Weights of a small mixture-of-experts language model, trained from scratch on English Wikipedia.
Experts: 96 experts in each of 8 layers, 64 SwiGLU neurons an expert, 4 picks a token, a softmax router.
Below are experts of layer 5 (counted from 0) of a mixture-of-experts language model. Rows are named router (the router's row for the expert), gate (a neuron's input weights, with its number), up (a neuron's input weights, with its number), down (a neuron's output weights, with its number) and show model dimensions 0-127. Each number is 200 + 30 x the weight over its row's rms, rounded and kept within 0 to 999.
Before each expert's rows: "comes before" lists some tokens at least twice as common just after its tokens as in all text; "mostly gets" lists some tokens that are sent to it at least half of the time. This comes from a sample of Wikipedia text that the model never trained on. Tokens count by the router's weight.

# expert 80
comes before: "\n", ",", ".", " and", ", and", ";"
mostly gets: ", California", ", New York", ", England", ", United States", " Islands", " Province"
router,210,223,219,219,212,204,245,160,165,215,228,224,169,185,176,173,195,225,210,222,162,240,204,209,190,208,194,159,162,214,231,196,216,210,213,167,230,149,198,267,206,159,239,219,261,259,247,180,172,172,203,147,204,230,252,145,161,232,164,215,183,243,160,188,189,231,207,182,257,223,187,227,186,177,175,196,184,202,219,218,211,259,236,209,212,213,172,198,173,230,218,180,232,244,220,170,251,174,203,280,189,206,213,255,258,230,208,192,237,213,183,221,188,197,196,243,201,158,227,213,198,258,192,223,239,249,207,219
gate1,190,179,222,195,258,156,188,226,220,205,151,188,182,208,222,170,202,200,230,178,173,128,221,188,210,189,237,157,201,212,212,177,212,177,186,187,231,140,177,256,266,175,235,212,181,248,205,205,186,184,186,241,151,179,218,251,208,176,183,168,175,189,196,185,170,170,160,169,251,172,165,217,179,228,208,205,150,172,187,190,187,246,211,181,205,224,190,186,130,188,250,206,258,216,158,174,245,246,236,248,215,227,133,179,163,193,199,209,171,215,160,238,216,206,166,210,150,183,192,257,233,208,201,192,233,226,226,189
up1,258,188,185,198,231,204,186,227,167,229,205,170,203,249,191,180,192,184,200,211,199,229,221,179,209,182,163,144,179,225,222,185,143,141,193,201,242,228,169,275,138,223,166,214,175,189,191,216,162,169,237,188,169,227,181,166,188,241,215,195,194,184,165,193,194,200,147,169,219,168,207,200,165,171,235,221,217,176,203,255,204,144,199,204,186,144,157,268,162,262,183,204,184,260,209,194,159,219,169,194,198,189,225,259,205,198,202,202,197,210,230,173,163,212,185,214,162,219,221,243,145,136,239,196,240,183,211,190
down1,140,248,197,225,186,177,209,210,193,191,246,184,175,192,163,218,210,209,192,193,176,192,216,130,205,210,161,176,253,228,174,238,186,171,223,236,226,207,226,170,210,205,180,157,194,207,211,197,137,212,164,207,246,171,206,182,150,267,203,189,242,253,180,234,213,242,198,173,212,224,191,223,123,153,187,183,203,196,215,216,179,170,201,174,221,163,172,197,141,236,229,203,129,180,201,206,192,171,230,222,207,194,240,199,217,185,219,189,241,172,222,191,153,207,165,129,259,175,247,223,145,235,185,181,228,240,197,202
gate2,226,201,218,179,267,177,193,208,183,156,166,171,230,190,164,231,213,200,188,155,197,260,177,133,164,177,220,146,192,146,148,204,228,201,220,194,213,165,222,232,200,247,246,175,194,178,152,244,209,178,177,204,156,204,166,217,188,187,221,181,212,211,197,212,245,211,280,213,138,185,170,176,223,227,203,197,184,217,186,203,219,167,209,200,183,155,146,181,267,176,206,168,159,166,190,243,175,202,200,226,218,232,202,200,194,245,211,194,234,209,261,185,213,195,114,189,172,179,249,172,235,190,186,201,221,195,202,166
up2,217,220,223,134,239,226,218,186,229,247,119,231,238,205,202,190,156,166,235,225,219,162,242,213,165,275,260,182,125,185,231,205,210,215,228,245,193,209,215,201,221,183,181,239,164,210,196,198,209,183,170,217,203,174,194,230,211,172,218,194,128,175,221,185,238,221,188,187,197,217,231,192,176,204,230,154,141,223,171,216,185,190,201,197,220,193,187,121,236,173,190,192,194,154,210,220,196,200,153,185,186,208,226,229,206,216,244,159,259,237,194,231,237,205,157,269,225,186,198,191,185,197,184,222,229,182,211,180
down2,234,167,215,180,230,228,184,155,164,176,243,174,217,274,195,263,235,224,180,172,201,203,164,177,216,230,150,194,166,216,244,206,239,273,162,194,219,248,245,169,260,214,211,214,208,188,152,197,148,198,186,198,268,209,166,216,184,210,201,160,175,202,252,211,188,181,199,249,215,169,236,256,231,227,209,201,211,224,183,226,172,193,185,213,237,182,219,231,174,182,209,205,183,164,186,174,198,216,257,226,237,195,194,166,133,197,163,208,255,185,218,174,238,164,158,163,199,248,201,215,225,179,194,188,187,204,172,195
gate3,234,140,180,171,219,174,185,188,185,238,204,158,164,156,173,119,186,180,173,197,159,193,165,187,165,222,192,189,229,219,200,183,215,153,190,187,165,192,249,227,207,206,217,200,187,239,221,246,192,171,218,204,158,200,248,176,196,280,205,201,212,201,248,251,237,185,215,228,216,224,149,209,232,152,154,172,153,146,170,222,171,236,177,172,193,209,181,218,150,153,206,227,194,205,190,194,156,141,237,230,219,198,246,214,229,143,219,252,192,217,166,252,177,199,191,223,221,183,199,221,182,203,189,177,172,159,179,184
up3,185,211,191,204,191,236,196,215,266,173,184,212,190,232,237,239,186,198,213,203,247,177,293,204,207,215,210,201,138,140,216,227,244,201,163,186,161,216,150,171,206,218,179,202,194,191,199,191,170,216,184,163,176,146,199,170,204,215,225,172,208,204,163,149,220,206,221,199,210,180,223,167,180,143,206,215,193,179,215,249,253,222,251,172,204,217,192,232,189,228,218,111,118,212,173,153,211,180,210,188,169,255,189,157,190,186,200,188,172,198,194,167,233,182,153,188,210,262,199,213,229,183,177,205,207,261,182,174
down3,238,229,200,167,250,213,176,232,164,165,191,259,198,167,194,245,211,198,145,143,218,221,202,215,194,191,142,201,216,181,225,217,192,258,224,211,171,192,237,150,187,216,208,213,200,137,245,174,162,260,181,179,213,195,216,197,179,180,217,221,187,220,178,164,202,154,249,212,237,153,235,199,207,211,253,200,163,222,231,233,244,198,162,178,233,159,177,225,142,239,157,188,134,191,228,153,220,223,192,179,198,212,207,218,183,160,190,227,154,176,182,206,194,194,155,208,172,163,206,217,160,257,224,244,203,177,230,201
gate4,265,223,245,195,189,214,207,231,215,172,230,196,194,176,191,138,193,163,156,223,127,184,207,232,220,160,224,189,154,210,128,170,234,183,211,212,199,168,207,266,184,167,204,179,203,187,227,239,159,237,211,160,208,214,267,207,164,237,104,241,222,229,167,226,205,202,156,209,253,204,199,181,188,174,191,226,193,229,197,241,197,164,183,202,191,220,194,210,195,234,218,193,216,236,259,188,242,191,182,233,201,179,172,215,235,223,205,205,200,240,169,238,150,169,195,180,219,154,234,143,182,206,203,226,189,220,212,190
up4,184,164,255,157,124,243,179,219,198,229,182,198,184,228,195,197,183,226,238,231,203,174,167,189,209,181,212,187,218,255,208,206,194,183,175,156,237,204,220,238,257,210,198,241,219,216,175,170,158,217,154,206,263,222,254,193,161,198,170,218,203,190,174,187,219,234,212,222,260,256,182,203,205,194,215,177,175,237,163,212,225,237,170,189,164,153,143,193,181,167,160,201,205,217,193,202,175,217,223,263,223,212,257,169,215,247,185,228,194,245,157,171,197,133,243,223,227,204,226,149,165,210,211,160,217,212,203,224
down4,227,242,172,183,230,174,206,224,272,205,187,195,239,235,182,176,188,196,213,220,252,170,192,211,212,219,238,201,230,221,195,173,174,212,205,229,205,256,183,210,167,197,273,219,231,197,139,196,211,191,129,169,183,235,160,220,205,213,244,168,198,211,202,184,176,223,173,169,169,224,170,210,202,215,167,247,177,227,245,150,179,214,149,204,220,172,173,194,160,174,196,156,187,233,244,190,168,208,250,216,177,197,201,188,147,223,215,249,169,191,226,227,208,200,239,143,159,170,201,194,241,218,138,164,212,163,128,201
gate5,186,192,233,212,173,179,224,196,262,175,205,274,177,136,202,166,200,245,247,175,165,144,165,258,175,175,183,198,195,196,183,223,162,212,199,203,165,187,251,194,196,231,177,160,169,194,217,219,236,238,166,207,159,188,198,155,224,201,162,184,191,233,187,238,157,219,247,159,211,245,211,187,201,159,218,222,231,248,155,169,169,199,208,175,247,233,204,229,196,245,195,183,197,193,187,174,237,148,182,257,221,217,256,215,215,301,209,184,186,204,211,164,222,218,177,185,234,182,185,162,198,233,215,185,205,198,204,207
up5,216,192,225,218,185,253,231,171,134,200,198,148,205,228,199,270,166,217,223,218,172,183,170,197,169,200,235,172,183,211,241,218,203,211,251,222,202,258,223,195,245,251,201,248,237,234,231,233,213,244,191,203,192,179,222,258,182,198,258,211,197,204,236,176,202,136,197,187,173,220,240,174,164,218,165,183,190,240,165,196,187,209,153,177,218,221,170,218,208,130,244,193,240,227,213,251,176,200,235,180,214,192,196,154,191,185,223,215,225,223,245,184,159,204,182,175,170,238,212,178,240,197,169,249,144,189,207,152
down5,218,199,209,225,229,240,245,162,178,220,195,141,185,221,171,210,224,208,228,163,254,189,235,236,170,195,267,191,193,171,152,230,216,168,191,142,218,202,223,253,227,200,236,142,221,224,277,210,146,201,183,182,160,159,180,204,195,241,258,220,187,229,201,143,195,194,185,178,192,149,172,209,151,179,141,247,209,184,213,155,185,206,166,168,197,187,169,208,223,181,214,226,213,163,184,222,183,190,242,211,245,226,216,210,240,218,209,212,200,217,156,215,187,176,183,185,181,120,209,219,167,220,168,217,195,244,207,183

# expert 90
comes before: "\n", "==", ": ", " ==", ":", "==="
mostly gets: "==See also==", "Scientific classification", "- Kingdom: Animalia", "Personal information", "- Location", "==Career=="
router,192,225,209,185,204,162,204,240,181,255,256,183,205,235,248,232,176,200,190,220,253,273,190,152,173,285,202,211,215,226,169,209,169,209,252,216,165,249,194,200,220,195,232,210,215,251,233,223,241,242,212,149,238,230,156,225,183,178,225,170,161,263,194,202,250,186,219,150,204,177,152,208,232,220,151,186,220,178,239,187,171,169,166,156,211,257,226,236,172,181,188,176,205,178,201,178,230,164,221,175,204,223,210,218,175,206,180,190,206,227,261,178,192,227,233,245,201,230,192,195,213,175,212,197,173,201,203,190
gate1,221,222,188,223,223,200,130,225,200,226,234,191,167,202,228,198,234,203,203,210,206,251,218,207,197,188,165,178,203,175,197,234,183,116,274,176,168,199,252,191,213,227,236,157,281,168,219,190,202,236,222,151,210,194,153,221,151,240,194,182,175,219,196,180,174,208,222,221,180,207,264,200,221,204,192,171,150,219,219,202,167,179,258,195,178,252,214,214,150,209,180,193,161,175,227,187,207,174,183,211,195,230,232,160,265,222,208,207,166,175,233,153,195,214,194,202,209,204,253,223,226,208,185,172,216,133,235,250
up1,157,218,204,214,217,177,209,135,178,255,202,177,180,211,189,176,228,209,123,191,223,212,178,233,205,224,184,158,232,225,171,219,166,152,218,215,229,218,173,187,214,207,146,186,135,186,208,165,236,168,208,195,231,183,177,261,161,195,151,224,198,275,219,214,232,206,170,204,207,159,196,244,212,138,184,151,174,185,202,220,184,186,249,191,213,205,239,205,174,200,174,224,252,227,165,161,178,191,174,277,189,225,280,210,220,184,217,214,174,179,183,221,191,160,167,239,240,175,205,180,197,187,198,214,208,192,246,227
down1,239,181,171,183,196,208,236,207,229,181,247,163,186,228,199,200,204,176,201,178,245,189,229,141,195,246,183,252,176,196,178,217,180,89,223,182,175,179,231,204,267,189,131,161,200,247,201,163,207,236,230,233,208,199,202,181,214,177,172,192,223,151,268,186,272,167,192,192,177,195,227,175,229,188,159,182,156,196,202,169,218,188,158,256,216,196,220,199,184,204,190,210,186,185,181,226,209,239,178,217,197,173,194,247,246,181,204,197,180,216,178,205,177,188,222,219,199,209,210,191,196,138,212,225,212,169,144,126
gate2,184,206,201,176,173,197,176,194,168,218,236,162,239,184,250,255,196,226,159,208,184,245,222,217,220,222,203,191,243,213,234,176,163,200,177,175,200,224,160,190,164,168,205,267,238,192,170,177,173,182,164,189,272,247,202,254,176,244,245,202,234,190,234,242,194,209,168,223,191,206,201,215,217,225,181,214,127,214,182,216,208,221,166,231,246,171,192,195,197,175,216,196,209,234,227,192,221,219,193,178,196,162,182,227,112,248,216,220,181,242,178,183,166,191,239,203,192,216,227,173,190,159,189,241,158,195,139,278
up2,192,177,205,76,243,145,203,216,211,178,156,239,201,249,229,226,191,147,179,208,195,217,216,201,198,150,231,164,255,209,180,188,155,211,212,220,203,238,174,196,215,149,181,159,169,248,222,255,192,205,204,245,210,273,205,145,194,204,215,235,185,246,169,197,214,205,181,189,214,168,169,156,228,202,184,163,206,174,233,212,217,209,222,222,199,197,198,188,205,188,230,143,204,205,182,187,229,174,205,151,196,176,237,220,235,156,182,170,206,210,218,219,210,192,247,213,212,201,189,163,182,179,183,188,224,216,169,287
down2,190,197,203,183,188,142,201,205,206,200,270,179,230,195,236,218,187,223,210,169,232,223,241,233,193,248,177,243,192,185,190,193,179,180,205,261,236,218,259,226,226,224,210,209,187,221,240,174,204,203,213,228,179,198,255,197,173,143,167,140,190,227,221,173,269,251,200,167,207,185,191,200,210,202,222,189,201,204,194,214,206,186,198,267,169,250,211,170,173,155,202,185,178,173,207,164,196,166,192,246,170,204,221,203,163,187,134,199,142,213,219,185,203,188,222,247,166,199,249,130,193,192,180,203,259,223,148,266
gate3,196,189,219,226,165,209,206,207,244,225,172,187,205,126,200,119,199,190,194,198,167,217,219,184,181,282,210,227,195,216,235,189,138,187,245,184,181,191,239,202,207,141,175,167,235,204,223,212,255,227,155,200,239,211,191,157,183,162,241,161,194,196,180,175,213,190,148,202,208,199,220,221,208,235,204,177,183,189,188,159,245,175,214,146,147,218,183,218,201,167,212,225,223,168,186,188,244,202,217,212,216,171,138,158,175,233,188,178,147,240,223,180,217,245,169,203,174,153,194,228,197,262,200,252,217,225,163,177
up3,214,204,222,200,160,180,229,253,131,193,185,213,260,205,231,213,204,188,199,214,188,161,199,216,218,224,253,201,211,234,183,180,194,202,176,231,183,180,180,199,253,174,253,247,202,205,210,163,214,196,232,200,173,192,215,225,229,181,184,242,232,220,214,152,186,177,254,219,177,226,167,142,242,158,180,184,209,184,221,223,233,237,220,140,186,206,183,198,141,172,169,148,249,207,230,206,290,177,164,262,171,183,134,200,160,210,251,207,164,184,198,211,171,224,214,200,225,201,160,230,178,210,193,198,169,173,187,153
down3,238,182,194,168,181,188,244,201,180,209,224,172,211,210,165,195,204,224,212,183,212,201,174,203,235,124,202,196,211,249,149,222,249,213,177,206,164,271,222,211,228,212,265,206,212,194,198,231,216,186,172,157,208,238,162,182,188,234,217,161,272,228,177,160,183,202,157,223,173,192,158,175,211,126,206,265,218,208,147,168,219,232,204,186,182,248,212,227,167,179,219,203,190,169,183,239,183,202,197,173,200,200,229,210,205,240,184,180,157,211,182,135,241,202,210,228,231,172,186,198,166,204,192,226,108,184,248,183
gate4,173,224,195,162,206,177,243,202,138,177,205,132,224,216,180,207,156,177,216,236,205,224,222,212,219,250,226,198,130,246,250,158,206,158,156,274,149,221,234,226,162,223,172,183,220,147,201,217,217,187,242,186,207,169,189,252,197,195,209,225,222,214,174,205,269,227,226,201,231,177,211,185,165,222,178,242,204,190,196,216,182,172,161,236,186,220,171,239,180,159,213,150,175,209,166,229,227,221,191,191,228,156,184,229,203,186,202,237,225,198,233,222,162,170,253,235,188,209,196,183,186,146,196,225,164,242,188,169
up4,165,182,216,233,248,153,219,209,198,229,179,220,245,160,205,192,202,204,212,242,169,212,255,188,295,207,149,175,183,177,183,207,191,232,219,202,171,207,163,178,288,145,182,189,239,199,192,249,251,189,199,224,195,223,207,187,219,195,195,194,180,184,160,102,194,210,168,190,170,186,212,205,189,163,223,201,206,260,205,249,238,170,219,218,232,151,244,223,206,188,197,220,188,228,167,223,190,156,196,179,207,184,209,260,223,190,221,221,189,203,215,231,194,160,133,196,209,214,211,172,207,197,193,225,160,168,172,256
down4,203,214,199,217,235,179,161,227,197,214,216,151,214,109,204,201,197,164,249,189,201,216,215,234,190,253,209,224,200,224,229,226,180,248,160,174,165,230,209,160,205,201,147,182,166,192,235,199,200,250,225,230,204,145,231,201,224,211,244,185,182,179,194,228,191,229,246,184,190,191,177,168,223,119,173,159,242,199,146,307,182,194,189,213,178,210,228,196,184,160,215,185,220,191,183,227,190,181,173,208,219,170,169,230,188,210,146,211,164,212,194,258,239,195,163,218,215,177,205,137,185,161,203,173,209,178,176,233
gate5,163,198,155,174,181,146,181,150,214,212,181,213,197,194,207,170,201,190,204,204,232,277,199,222,182,186,193,248,196,192,177,248,181,193,237,243,155,176,176,167,228,183,252,211,204,140,153,238,152,190,218,209,243,252,149,220,161,141,183,206,182,174,161,207,247,192,204,235,228,175,212,220,219,186,230,235,156,179,207,153,218,203,211,229,220,230,200,165,180,164,213,196,191,214,187,195,168,222,231,232,245,191,229,199,190,172,120,120,179,190,213,195,242,191,234,227,174,208,196,205,228,152,203,210,264,172,197,206
up5,178,211,180,218,173,158,216,167,202,238,219,210,236,140,208,149,214,198,168,172,239,219,216,217,192,231,188,219,176,171,191,218,204,196,208,166,210,165,200,187,224,192,209,215,185,187,210,195,264,208,151,184,204,246,153,156,281,236,214,191,168,170,152,195,215,139,204,175,232,169,211,192,173,175,171,155,165,179,177,204,257,256,205,160,217,229,210,197,182,185,228,217,204,245,189,212,230,214,163,188,213,268,223,178,158,192,153,215,240,258,156,184,231,228,138,204,168,170,185,221,252,149,222,210,162,210,214,163
down5,205,232,200,225,176,164,276,198,250,182,243,224,249,194,209,191,202,165,172,208,175,186,201,145,221,151,235,184,198,156,223,212,139,218,218,218,242,184,192,200,227,211,183,162,195,181,165,188,218,157,183,236,222,230,214,189,199,228,149,167,164,198,201,193,212,178,218,196,157,190,266,213,187,217,133,206,162,242,191,191,225,221,169,214,167,222,187,153,205,222,203,178,204,201,259,258,192,247,152,226,174,179,157,186,180,146,171,188,243,169,178,181,150,204,201,161,147,171,208,175,160,194,155,203,167,207,142,204

# expert 79
comes before: ".", " of", " and", " of the", " to", " in"
mostly gets: " conditions", " efforts", " parents", " areas", " students", " countries"
router,220,187,207,199,238,204,263,227,195,220,246,208,255,186,203,221,178,177,194,240,236,225,196,174,186,240,221,186,196,133,189,196,143,181,165,237,197,118,247,183,186,172,182,236,195,215,232,188,196,229,219,221,137,147,167,193,235,225,165,198,164,242,174,192,226,197,205,194,176,180,160,215,209,185,215,212,210,193,207,192,187,196,239,172,163,194,230,182,153,194,169,162,160,162,197,194,239,179,188,222,172,206,139,199,170,232,192,148,214,245,221,221,257,144,178,276,179,183,223,227,175,226,163,137,205,191,198,221
gate1,161,215,191,154,215,210,228,193,212,213,202,191,162,219,178,259,203,179,203,251,195,226,183,172,224,224,129,241,164,187,163,158,174,165,149,196,248,216,175,243,161,234,190,198,192,171,214,194,141,171,188,182,240,149,221,211,196,188,140,221,205,190,242,235,210,206,207,143,195,218,228,150,234,242,163,175,194,161,156,220,241,178,224,170,236,228,200,166,168,220,184,252,208,245,191,162,223,165,184,197,208,260,240,162,201,141,186,181,194,233,210,192,203,142,166,238,207,185,196,229,212,211,212,247,233,223,200,192
up1,183,184,200,199,180,219,187,187,184,216,251,194,214,176,248,170,240,221,175,211,237,258,201,218,218,232,174,239,213,191,251,218,224,203,205,222,200,166,250,168,202,197,162,219,214,283,153,225,235,201,223,197,169,216,205,173,199,242,189,186,206,183,200,186,207,213,237,168,193,151,180,233,208,169,204,197,196,194,201,212,224,193,268,185,242,303,191,212,197,113,259,170,226,211,188,195,175,219,202,188,194,158,181,184,198,244,219,175,177,219,228,160,221,220,213,255,236,225,203,230,153,184,231,147,238,161,222,148
down1,196,205,224,186,240,225,175,208,212,208,176,200,169,189,198,237,239,177,213,203,182,214,217,202,208,177,252,208,191,251,233,207,197,147,209,201,194,221,184,138,195,171,155,194,161,185,168,168,184,177,201,249,210,206,204,223,268,196,262,222,213,200,182,214,206,168,269,212,220,180,172,153,212,210,167,164,181,165,211,202,247,190,170,234,225,165,192,153,233,189,189,208,181,225,220,194,167,178,178,195,200,217,164,120,166,124,228,172,189,156,249,231,178,228,246,199,272,166,215,246,241,169,253,200,192,198,195,257
gate2,175,151,200,263,159,201,181,214,149,210,244,205,192,192,179,189,196,195,234,233,157,200,218,154,249,257,220,218,229,209,243,176,193,193,202,178,153,171,214,203,198,193,225,263,199,195,179,187,215,152,213,184,187,224,178,223,231,191,169,212,243,176,116,154,192,226,161,144,248,164,249,185,199,204,194,202,208,252,221,169,211,250,140,214,152,218,172,188,165,193,203,160,233,197,190,203,191,153,202,197,253,150,155,184,195,245,235,185,229,202,183,191,189,172,189,198,168,188,202,235,219,256,159,225,167,157,193,204
up2,179,235,217,204,160,214,234,205,195,206,210,196,192,172,245,174,205,222,189,221,278,205,123,164,134,237,155,133,235,220,182,196,205,152,208,192,210,170,195,202,196,231,182,200,147,203,181,179,189,210,243,175,199,217,261,211,224,209,208,174,195,209,198,175,186,202,141,170,225,215,205,170,168,210,192,182,223,166,168,215,174,185,172,175,166,172,177,212,205,211,210,246,191,210,206,193,256,149,224,184,214,211,161,186,147,210,216,185,227,196,235,248,162,244,297,195,201,188,207,252,259,179,191,252,190,203,250,237
down2,182,155,193,198,171,219,159,243,191,223,213,210,217,229,217,229,224,212,234,150,233,172,198,194,155,209,167,185,208,216,233,169,206,158,297,214,178,209,164,186,194,236,203,220,212,245,224,219,169,163,170,200,174,271,194,186,203,192,186,170,251,170,211,219,164,193,221,188,212,192,229,165,170,199,191,171,158,199,204,199,223,189,231,215,253,222,152,211,234,224,219,182,192,224,217,255,136,186,234,189,240,237,216,185,186,230,209,221,135,216,160,212,216,214,221,239,242,208,222,207,260,107,226,227,163,160,211,184
gate3,173,199,197,177,192,228,205,179,235,204,203,169,196,164,253,195,229,213,219,261,162,130,203,224,218,223,249,176,268,180,219,222,212,189,158,152,229,231,241,171,154,183,182,239,215,161,217,149,197,166,191,207,192,184,213,192,257,217,189,164,230,222,166,251,154,184,207,175,204,196,238,201,221,200,170,222,193,181,196,255,211,200,251,187,205,188,177,224,143,174,209,257,224,199,240,129,218,193,148,153,238,172,125,201,176,194,136,173,200,213,215,169,172,191,178,190,204,177,204,189,178,163,208,193,230,171,217,178
up3,154,193,219,248,195,198,243,194,258,218,195,217,192,169,254,198,209,246,196,190,168,226,163,260,211,182,155,169,206,146,167,220,175,231,186,203,142,138,220,177,209,165,210,174,182,228,200,195,232,167,227,216,217,210,228,253,154,197,261,216,233,204,214,213,217,202,227,160,213,180,172,248,238,224,221,217,199,195,146,188,201,209,197,185,252,227,178,247,209,229,173,119,145,174,204,223,187,167,239,179,176,215,214,249,198,177,148,220,208,231,275,197,213,175,229,197,171,202,197,232,202,177,197,171,207,149,201,216
down3,159,229,210,273,295,208,230,165,153,204,182,234,176,168,173,226,226,174,223,266,190,220,170,187,260,215,197,239,226,163,237,207,192,217,196,205,200,184,227,228,246,170,175,210,189,226,223,200,217,202,236,210,168,205,169,194,209,224,176,190,205,166,214,229,209,132,216,194,182,179,168,200,214,171,207,268,214,198,235,232,207,238,212,185,156,211,210,187,194,167,163,212,215,173,185,151,286,217,212,259,177,208,176,189,227,181,226,162,192,209,240,203,179,219,212,225,206,167,204,237,188,218,191,140,271,179,167,220
gate4,165,159,189,184,202,154,156,154,171,188,221,201,145,190,221,184,182,205,224,188,203,204,210,212,219,164,209,179,167,166,263,212,250,99,204,204,210,234,185,190,163,211,193,245,152,216,209,180,211,189,194,196,194,200,154,193,229,231,129,162,159,187,124,161,207,164,217,191,242,181,198,213,178,170,191,195,235,166,217,176,221,179,197,207,162,228,261,199,185,225,167,246,227,222,213,235,218,242,138,225,145,181,148,175,177,232,215,188,224,177,191,178,195,212,211,176,211,188,168,262,150,171,213,204,204,232,206,212
up4,265,185,180,197,198,173,203,228,250,210,192,125,228,223,175,189,238,225,191,219,179,219,148,207,180,192,203,252,244,181,221,219,156,212,185,225,110,225,242,177,183,155,199,193,188,233,223,166,222,244,262,208,218,150,200,174,165,166,202,213,251,211,200,200,207,232,214,207,205,191,197,179,144,160,190,247,169,159,213,173,204,205,170,176,222,164,161,196,148,184,250,157,242,154,178,215,249,193,171,235,197,184,193,215,197,179,200,139,170,210,198,232,247,200,150,178,232,212,193,233,188,236,224,165,195,191,172,193
down4,198,177,184,244,143,221,235,239,228,240,144,195,213,154,190,219,203,169,209,222,216,232,177,197,170,150,252,202,192,180,216,214,229,263,201,197,242,182,189,256,217,169,196,180,215,237,188,174,207,163,202,172,131,156,174,188,144,213,250,193,175,178,219,153,275,199,195,208,201,201,216,226,175,214,215,248,192,194,234,230,219,239,239,193,152,183,141,185,214,197,186,173,197,244,173,220,193,186,203,222,163,213,193,196,202,233,207,215,191,193,214,205,160,204,262,190,185,191,145,234,170,290,192,209,200,250,154,186
gate5,174,193,218,207,272,252,202,158,220,200,193,154,259,222,175,199,195,178,245,189,239,159,235,162,193,243,189,184,190,241,229,201,204,169,155,194,230,187,199,187,195,193,239,210,217,239,242,197,208,186,207,191,187,218,216,229,187,243,199,171,210,204,211,232,182,242,153,225,219,208,228,218,210,213,240,160,152,194,183,214,201,183,219,216,250,142,235,180,239,239,124,168,171,248,240,242,167,202,177,218,196,247,214,251,217,193,207,182,181,233,223,181,189,220,207,234,161,258,236,172,175,153,207,245,187,170,218,123
up5,212,209,241,142,212,200,216,180,206,185,163,189,203,170,218,231,197,237,204,198,192,184,168,170,240,216,199,148,136,182,141,197,231,182,194,138,194,172,233,178,210,190,176,202,188,228,206,197,204,248,191,189,186,231,233,253,201,206,207,202,203,217,168,195,216,201,203,234,226,248,219,244,186,239,176,177,160,247,169,201,195,211,185,213,183,194,208,268,222,234,158,235,201,163,279,213,214,166,144,230,235,206,235,227,202,243,203,194,194,208,219,179,270,222,157,279,164,227,238,193,269,142,211,194,226,209,168,192
down5,187,192,138,168,201,196,186,157,143,248,167,181,154,215,176,279,189,190,211,231,212,244,179,150,199,178,221,206,201,249,169,211,235,205,154,191,220,206,154,209,187,155,207,204,249,234,173,180,186,161,177,214,159,210,246,228,208,172,176,199,173,248,167,177,138,156,184,235,162,221,151,242,186,175,196,261,170,199,154,191,237,229,213,214,233,178,198,242,225,235,207,170,195,219,252,234,203,165,221,249,178,168,239,202,211,154,172,144,236,209,186,196,220,185,198,179,200,201,214,207,208,238,174,231,188,190,237,205